Weights of a small mixture-of-experts language model, trained from scratch on English Wikipedia.
Size: 11 layers, width 128, vocabulary 12848, 36.1M parameters.
Experts: 128 experts in each of 10 layers, a shared expert of 128 neurons.
Below are experts of layer 6 (counted from 0) of a mixture-of-experts language model. Rows are named down (a neuron's output weights, with its number) and show model dimensions 0-127. Each number is 500 + 40 x the weight over its row's rms, rounded and kept within 0 to 999. Numbers have three digits each.
Before each expert's rows: a language model's description of what the expert responds to. This comes from a sample of Wikipedia text that the model never trained on.

# expert 43
It responds to: Word endings before brackets. Final pieces of nouns and place names right before closing brackets or heading marks: Romania===, bacteria, season 3), Lycidae, istrict, ology.
down3:454490562506442501529556496506468461496474494488552511506468547508485487462471488427460470556531510475528514532476464501417443459546474532556500592469537489558488470509522514450494515506604434349493516432445412517521448435505517539533511520537521492414614508505498510518515482473472506477476436430499493498530516524457493522508532536474443509536501507434524549508488438496532494473504
down4:485490505432444434551528506489495499538476459489418465474515457505535566486503535454534488498508505549434520486546530529457532531467567456560542470502467522518480500505560476531557471501519476480497536515568478538450454481420546446521541452504443530456498510491459525582551539401522521511460480535533394462556514523508539531467453466488469538456463505433531506406524417545488562493532
down5:483491415501524482503424491550462547496509547474495432537475459496449431499532502473496474521497564493486516557488501505566487410492511520411471510443484496503529517589502545443449533443488464498547480557505491454447443477456580462458502518463544478507509540489542516468511446442497482473466454466544498568436467486470400421431514437547481504478461554502495410523498463494543473523474
down6:497482510526492499516515529503456532581489542463482513471478542492498489441500499524435438526491562400512488439492533477560464449523473573448463483466441458511515482589528490518490512507540534444559507533472488511488482542496480478517443585419489463429486511507495524400392549533509518516438529479483477495471548529481450553482478507512514508535445537484547499422474456374522459527486
down7:472459458458524530440525459504490477488516492511480526505458564454460539461527554437489578585522546528479534527510569514508587547450474474530516532498504451487462450499464478579533519485546498498489581475578477465529480449485469479539483453518473513513504524548471524539497579500526523569556453559442439540454437463462535504442454419490512542524481481582523520434500482514435499557561
down8:446475530495437530530453540537509494441469454508429493488462494537536500487433546623540465517565455564546528463488511473514518489457529533563495524503501527485534457447444500504539444448465471536542548486468584516402540484534550514483449567501613523498515504544464510504482529493529511505469447540488526471499441511500418530458436499512486474513596536520472525455452498567468494528520
down9:524524505546477517476484488532546476476533478579546501485572398568441527521461508521448486488447425536484501444491480489458496539485524534521526539474468502489511493530536489455537550513607498406512479603492501476476509472540531587456542404521497465488553543505531523490557494474475577516505535483476531527483521433537498533487535472479467531530478446496554455505524593567539453570507

# expert 0
It responds to: Punctuation and symbols. Punctuation and symbol tokens such as $, #, [, ..., ?, !, £, often opening quotes or math, plus scattered word pieces.
down0:474502488426488503511416559492563490519430515516472549488507491512514555511556505483478598537550537521429560478535440493513552546497569507481521449529524449516525491560511509497513496488513473538517544460502447546484399456449489549491447477490509534425525619487457505508434504512525546488458494480500499493511531457484464566526486461575557555527577462515586564440525535465498507488494
down1:519496543495464511495483480537484479416534514584442503525503544469526454503520459438485464476555576487498519455510493555464506485466472502389504504526493361493497401494492563487506476486444558503573609533541492474469541559492488551490547574472540483486440565543513472512552494482512549484527517512553502477524469414492536511444493512522472470537420452541531514492483501524521522521533
down2:493491520547610513496474531522424482457481512534467525561521494569477492452474448543510481477511500570501511554447543542555498509539499520617570491450460430473545538459466503472539472519505518468516519562530471469516514514451468515488454525398453544484535537565488479466583559481490427546525489459526442512484527464536552496463506538563495512514465580534506474528546454464509533499424
down3:561506475563519522513479463491470427486501465486488466560502479401535512484567507501523534518501467533480489528486487480462495504486516496529502539436530448428490534478509520434512517462515447551511555532454447539525550577496447545516529549524499469430415469528489420552571491600486550517531516552414530439503512432438493493543583519549456547553523544480530466551546467507507543523506
down4:612458458583567568477458550575489576466470505505479542432593554472466487479535472475618519505437509463520452549545506480529466514475517458535490534527451485534473437474476605412517582462518477528501513491541506506518463519545507470453546508465466462561494528498524477520504443495531520494466499508444462499486551530482538476496543512484534527489441511482497460475495578493515528495467
down5:509416523461481500499468495518488514443546495453488531483548572542499523517589546480532485516507616544544493464440460537548507540497590545495557501511563447441465558505456461515536463498473459461506525502474468520479561522445457497561488509574468426490490521482484593574490467486510459536503502486460528475464522486522554457453523496586457514592510466568469492446528480538526536530486
down6:465494518520508544487421542533494507525458487470504466475451520538480474575521446517434551510492495525431515538584437437562436558429517516555552479498501474515501533505576423468526529540516463392446491520454478501519562469515436497463509486493506520457498481583495512477483523530485547501478528493524521555497510481438508476471436585493617519417489568510458508544526504497482465522459

# expert 48
It responds to: Infobox line breaks. Line breaks and the dash-letter opening each infobox field, such as - Area, - Population, - Maintained by, after values.
down0:516413433510366473495514435463505456517450465478490513430484536477607496517532445512500512499472519531440506490549510487513484542467522533434496482548507511572549425481482512475518476533533494509419458555552520544513493499479502493464516455489503453516502483510473431492459540481474483418460428511463481547567500520499441523492549502466487550508526545516527540573523612491538562441515
down1:489494518541476445561513522477549495501531494466578590518544491534536514531552510546454486491560520463470510440489488491472558536480503469513586501482528448474433514548492502492430489566531474424477523505478466563485512513459522559517502493486459557486505419499450507482518362583518561460527415489449482497457486526498463484519519428452499463458510470454532470461564526444507573516547
down2:502490583478415514531506527493519526468479438550516496552479465416365525442564546512541514489461541447502495471552536427499482500515497514502542448474486451467523532488499472502533483504435522538530462519490537552552550487486521579596446536568519480489530449503496503495479463511467498512493492502544520511450561442471525439480503501544529573548449508434491499432470515458504550534401
down3:462429488554519489405529564547521506468505495515553471484539528445541552536526623510504532501566494467473529531558534425499486453458487507453451442503499583507504481546546545500501488508449465492480576504498527514471534591500587535532474481456501574450483563538406560492510463464498473492528455507475468530504451524444518457471488514483495458507525499476528427557534449475495437495533
down4:486467459556477512513567533569527511486467472468476535509454519504565473520473507482518590527499458437492440564460494525479499539460474476454539556506485469450583474512537474626487452506549570461540503554566441556470464474514466474461503520509473482469572584515455457393461501477527539501479551541516471528565480508498480544530474565468420494445501509519508515482492448488494455451529
down5:486485515546502547487471537518533514614510517586487441525530511552506535506545522451475557522541417518442533503502499516506485528515529491445527457443471478553460571549519447538472422521411486489510493508437499602503475514542485435482453468516497527521550440537483511504554536520460460556573528520521477459493532525429570403530479485470568531474483518453502462537453509529470445485465
down6:511505477465545562449472480451462484445478490409506546548508473498449499445565477531473468466465517465515534513474522496556459440480520498512445498522536447506471481511491454475471452496539485559537486420487543458546476504494468497477508541464503495521490451588500484472479467548525438552531488442463531514510500442560466473628626509541548487560489469381471549507489494479504516573502

# expert 53
It responds to: Arts and field nouns. Nouns naming fields like music, art, social, football or television, often in labels, genres and job descriptions.
down0:421457512497499490538448510503584467499563524528568472470451508537514437452530476457459457471524492425500507537484508572523451483580534486456439521512478493487521471513524528541510509491437490435530472562540484550550444569521463432443566464534487437495476525496447501554518533445527542508441532483430535509532511460563558421482463495456529423509498509429475528568488487467444519463497
down1:548519478548450477469481534462538431475555483434479550570494497413504509580561543488555478497489515529505551535475542515458479584453542461542498588533446484506500437561521511460470448495464434538502565433492491516508396473519529500505468529560516466479481556516540536518475578528507489433496505428491486481453472441469461576526524548464495520443488492495535489459488486473487572503449
down2:498483476497522416472550496493443536491559466482499477469458511446552498482524529501511403499442537502517568506522431550461522489499575497467507457459489580517529534475482473525511510535486548475510443439500511468457452453535486505519609456544535504510446491551455536503460549556487550505512577449525521428457559533494576449526579471502550506460470515507550409517511531530543586507488
down3:563419553480511487519549484463476514505496479516449514506513515598468483463430569566439493522525459526591479486601478472557504539513525479495500553476496485515496492467520434522570535527507515479482456454551476492478478508408577552503482470465517500557544485438491497576574504481572549481495512500474507502522574513546570453522565513488541512511573537439453549484464471524501568483522
down4:469517447519501525527574547482485446465500462449552532471403445516444554553499499518388512455518464499569503517521531502515460519535465465478484467535484491497466498452524519529555508500535531424494448479425485495450456494464606505524483491517477575543587456472506473459487567456567459479537466500506514535530489507527530474516507509522460384519520444510549566559475459455488504438526
down5:516476546435548494522541497478529520530558532473475501560492453548533508427561452495461535490498469548390530534449558498537541568420499533555491520489458514519522487506433552483443510418526487487574525482518437586479492574522485472501482520536451430514549500549523480510534479540469473461511474501584467519514538458554458570469490531517439510519508403550444491539521491533492462537485
down6:474488506454558449484442589510441485475506465571444598505505481464464495479486533573545581519470405516476516543482507481496444418475440520490533503479492489498575521555476473478448498528475488501453586580502441519465489447490486573428526505453558503439524506498443485521511523480489491542534517508514560477541504433492549498499527433482512509492510478537546528421513541570480466485432

# expert 56
It responds to: Adjectives after "a". Size and type adjectives after a or an, such as small, large, national, plus hyphen-word pieces like -winning and infobox "- Height:".
down0:496428478490522471528540519555547480555541490517504500471416512541481537543472559484526498460499414518428493488487471431477534453530501486527508460497495552538500526426501477552551474505454531397517406503438593479499531495517436559544464535511525470454423446497512505420548522496451519480473462573470498542536496440526505543486473490513577504529547442518484554508519526478549479414478
down1:518495483548461526517473456486475530467520543489487484511467519540411519495558491518519553519576594517559474563487494514480426519498445428425496501472385542474537474439474483528483499514497444473512522534468498576581521519510499538437494445487469574480544495452575499515419499481534506530523576492492487550548433523481523462519499427531453431583478537453494452495504497553493487534506
down2:527482506489472537503464492441551522525480503499533485497525470500510459474474473513529512565521488450550507508498454460531502438454487530495481412544586505500574547531557505454533468563490482489517498429586547511485521494510520502547427502521398513568555504522470610487437502539450452475592522573534490493509508514496470415569546496544437504462494457515524450418493475474561491475460
down3:465486454508492539567511562467546430515526536489545519483507520537505483457478621467481474549510439508450485485557543507408489505494538479558554582473503453446458491498495546529533502495486536442564533508548519445497532502444477561519445475473488466514509453496574509453467521557416468520444513492469480511531494459470518508515514579585498512482460525516435465475506420508522384479466
down4:495499542505479534505513542499482534532488477615407466594486512479535454521495521512491532531481440494503461479430446458477489469497533463467526518434553528507474518523554497470458586489469541477531477531504530530434505534534485532523546503545514473532475497491534427505416525511567478474502503436466441492513531482553552464649460476482514479440512524552514484548546479598577487506505
down5:508503536506592514427503566478518480421576527457517527540502537539495459481502541466543497579533548515521399556507481505497524484482460484505506536456505482493525437553509480533526440479510462515570495554532511529464411473519431503499504521549559515488459396459550554530508523525548525507515459521540498530561440461457561451535487513530478508568557504578539483566502422486533466473489
down6:477474523422565553583529555475566520485506536446432503484504497467537476504466497514463463461560476493479492520561532491535457506510534474506632518527473557554492564482593577465487497541497426458527524473500566509467462461441527524516428517494531490450382483517445501525480461477434531467484491537506538476435495486491499464487475490521514481494475500436519518396506484465535538456499

# expert 54
It responds to: Commas after names. Commas, often after place or proper names before a state, country or person, as in Dekalb, Georgia, also numeric thousands commas.
down0:472547480501583523473583524465501519421523531517450500535462507535489505490518508495466459546500436492530479499554527504490461468455486553445577525457567540526473523498479509480531506479465459546512529439522497548514472513471503512483535474574495434515485527440534566469392448481573527522530605428476521504534517594517516474471455593498471552477534537529461448527473424502559485469534
down1:485511497474404476489512562483467433448486483472504443499484455454448501444468498541457440443499518476503492567489555506410449454497509549584505506555484561541481544523540490512482516522492532501566478553499505492508525511549493517514511563465495462498418518478523487424477457592498507565511537561518529531428548486481624547506567431548487499531578493487482546518503513485550528548501
down2:431432457524488545440516562418534465485486449465497493516451503558500484463483473506493518490512529496462444551496524490506524479511548482456506461571455455414536523484514492539546499535536510567447499606454522519427532512518467454450489526493566508452460470511515501516494496531526473526501499572521474532499459546450529542520486400522449532476448524539561525432544593529609471514539
down3:483456480516510523509523528513586465466507480448460501484513479591496388515519526461468473541517467554552473457579440512490506424527565538436506552427477426513500491507450448495485546470477535429500493493465395572525457519494526441496476502452503542520509486462518544520569433469523514525427438475480485508531543546485470477477480498425510510508471403536482505469488455423495506465487
down4:591519528492577469461423494508505501508507469566527549476512490509492462497509471505507523505437481478508531394538473522470466415539547510461494593487420477451494404463444540502502541618485540533532507487510485452474449560518490538554519486511516460526541548444566511553556516513568556490495506482461471491512544507541446477505470569478479440492503514452487497479487438463554426504508
down5:525544521426607480489393561514528509514498552554473506546471532486498531514510466429436566526471415538434426471568494485549580511551529484460438445539489468417524472498567534512493410518470563497498493492515532489531464433451554523479573449479468520507509523506510453541482523514535467533520519426461517479509516450484497467489485543459506472459496549495525498504490529476493478432450
down6:514458502499486540484409493478528521507444534506523501557543493578510481545539499461434487530564557568470495421526458499566520395538528538485504453444495446497477512478521496494522533398503520450449464534425529497466448495449497531502516513524520554496498450591510492556518526430512517496509476471554465481590472460484460431507480533429585507526493527506477523461430502572507540478473